Weights of a small mixture-of-experts language model, trained from scratch on English Wikipedia.
Size: 9 layers, width 128, vocabulary 8024.
Training: a variant of Muon for the experts, 445M tokens, 9326 steps.
Below are experts of layer 3 (counted from 0) of a mixture-of-experts language model. Rows are named router (the router's row for the expert) and show model dimensions 0-127. Each number is 128 + 32 x the weight over its row's rms, rounded and kept within 0 to 255. Numbers have three digits each.
After each expert's rows: "mostly gets" lists some tokens that are sent to it at least half of the time. This comes from a sample of Wikipedia text that the model never trained on.

# expert 151
router:196086144072168110096096143160119118094097113128142159103120147079150172155131133083090168155127151150093110178136115068065146097180188136143123045131126139154137155163181096170123147173108138157121129138135122125118185136073121115133186176151155126134102126118047117098085131140119143111160108104109096081154149127123140078086164064136133091122106149153169118145136136022099139096119
mostly gets: " members", "ians", " players", "ators", "ots", "ities"

# expert 215
router:163180161108133124141097112128132103139100106088092159149122103088148171153139104096144112086124158131161185138120118108082140110098126110129153138136135147117019178169155105131139117209150156124071175098138116081133245080149146157108101116113124080113149110099104161148113119202122152145127139122134130117193167113074128141155139131058104103103154125108177196175135128122147157099176
mostly gets: " Hale", " Circ", " Has", " Son", " Tro", " Franc"

# expert 150
router:141134188068169119097128143188142089105056144089175156114130080087176132177083146116106122150100132131096144159131122122057131136130205133116172072170157143178060129155155108153112112149088107158103060111136108140132132140106134114142142165098175145140108115110086105100097108114104149091120126089082079097147167103138158090096133047112125108119120161135130151149125113021095109105117
mostly gets: "ols", "es", "ts", "ks", "ices", " villages"

# expert 191
router:167167100167172141165105091154164093112113110102166175137155119116122127119097110166126138100141143145099126139135055104056202128155189102111147153054111158134108102181111118162120166085138159131097105172107122090133227124153129151135121166102158119140089108154032128126067141118112149162134119123148092180111093131114129119157155083137140089150138069071127127111055140122113129171174
mostly gets: " with", " including", " included", " as", " include", " without"

# expert 19
router:194197121127156139171128146108158087127115128084219172138127110116111129109125092176108127084150166110140129163144032101062127142136173143102132143090091159120115118140068133178154200095113108153111103196125117106128146081124095133135109181126163136098140094134082127123055150160112152162114139120157071124122122155117122097127114127130170049105129067124124124082057141133143128168155
mostly gets: " including", " called", " include", " as", " included", " originally"

# expert 200
router:155152156149139114094179132102075100110080130091100164148126143102157127142136078097118167179065163074129102150146088158158114152140178073071152133170124160170139111130132127172134154184145100122141140160094088142148108066125134170158147136139156038156132075156107196105127116177098174148091150098169135094144142105135141065160133097117118159170176151112115159179134112141100166174194
mostly gets: " 18", " 17", " 14", " 15", " 16", " 13"

# expert 18
router:150167078129197101160157100140100102154085147151149102163156177130150176097114075129163136151156181147059142169121045113119076115157132155111113118122126153165123207175141133139159197116123149122121157196123108036163123106114121154183160138158157086110146117107097097102075084167122128133111164112120121121162140118100149136099173122138136087084160146161137127146139135052151183145148
mostly gets: " district", " government", " District", " Assembly", " Senate", " term"

# expert 142
router:139140144086206141142125111099143099106155134103133124155146139147141155132134015158139130192132165128096128184082088131082131099198178102079101148130089157132127109142070114107150117105151116167107168158131110058124145126101143178109110147049134080169125091089132186082078118095153153187064131101176119144136170126090118078131155103119121125118137142110092153114121098121148121124193
mostly gets: " –", " -", "th", "st", " Second", " Third"

# expert 195
router:131119112102160123123186089071068038167070103115124185120126076085130113106139125139095113127081207145129127133127114078123136130202136104064140139093164157147089108124134062121105123125083087175127151154149118085126118099166099144150163160131187093145089108147127132120116069124164157104075113109159090090125120125080117124135152082053125054119132078140141116149110116101104169158127
mostly gets: " the", "The", " The", " their", " its", " our"

# expert 253
router:118168102093145072153129133094110107146115132107180186170124085143215172109149109108167159071150137109137107176150123126090148173169137048113142089135144187151136139146124116136172163136124092125137137119109090090192165066114136052157208131147153094127166152140125119077125105126103138122119163110169054150153147149090126064132091114100097114149163108108095152119092115119101131097194
mostly gets: " 38", " 45", " 50", " 42", " 47", " 37"

# expert 32
router:122151176110170107166150070140118104151117092143096158138126094082155119112145072147104124055105187127084119164146125081073114139176124142104138176102131147124141132125082099138173129168080121104113119140137103122111175071144094151113111130127171102130122088081138143095081070122113190159102113132238132176124108112109120126148144117103116099067154110119104130163164101040171204152153
mostly gets: " The", "The", " This", " These", "This", " It"

# expert 54
router:132183102123117137175147114113135076176092151118111156113213153074137145124114137098135095135117150084101113104153104154120117132127126121141139144137164138182040175120069132128118145132120154151059110116165064079156172092135132128161142144111114108074102130075093152129121090159116187147123087097135112144137102163065193136134079101067179085100146109123151214108175078141155161141151
mostly gets: " Pat", " Kat", " Dak", " Chap", " Bar", " Bart"

# expert 71
router:120140122083133095106150145139107089102133060185166150129167175163142154176092158112050164140100182136093083149134151089089136140190119134120139048189089157145159175135168123178142154155100186116108129184176101121116132115067086194180152166122131126109115110114088116115088128148127165107135091098172124111142137160122147127097197108121120092101177127140121141104152114055161152136142
mostly gets: " century", " Records", "ology", "ism", "ilities", " Studios"

# expert 49
router:191154099108176129138149124121051127118091089110120154148178071057135110167061062183122116083120158082133145152146133118111107149129131099133156154082111138126150113157115113100162138096088139088099081129103120116210174085086115129129124113066141061127109072118096136122137137130137162184106123105150115093180106127110169147159175082152141038108095160073125114160101120110130133162135
mostly gets: " that", " where", " when", " which", " before", " while"

# expert 37
router:173174158175171071107109123125129078098056113093154158159117085112145137117133134134134163130112127136167081172153079085129160162207150109067150169118124147123115178157084100152171168177151140184096177138119070074146165089127126143152124134125161103137108053090084163123128139140143143098124161114127125164167158119082137146113108108114113115115170135116150145072024116091107153110163
mostly gets: " –;", " —;", " further", " additional", " include", " featuring"

# expert 232
router:133140132133136046146163127136126049074082164140191107159184106171174141138167080119118122153113188109110126147057101109146167157197181124047152111101132150112140187157128109125116164115156091146137112121088102134145127090129183149112184145071126117135162085095124139070141075161156159127113143108181128127152108086064138106104151107102147127153136135145167139113129130090089142138195
mostly gets: "----", "erb", " graduated", " Pts", " Occupation", "==="

# expert 237
router:160141144135159097095127133112128116125068103117164135203160144089135189129148111119182175125127169120121119152118055119116133153181147076067152196151134166107125169174109117137164168164119098129119197148128090071109170113101142155147094148127146099145140073087093172101119118150099182099124172102180134163159117089073135123112107071076102070081145122112135187118104111101141163134183
mostly gets: " Prim", " level", " post", " lack", " division", " court"

# expert 211
router:141133129116183137135190077062092064153092075126101183144124082091155128113146132128119109139071173144130127127128113090123121121208135137048147146099132174133077111123126053135144117105080086184109152150155101084114140074163110149174160193108170096133102117151135125135105066128145163091060136103131102092128150109085133134150131108069127052111137096147156121133105108083109157142114
mostly gets: " the", "The", " The", "the"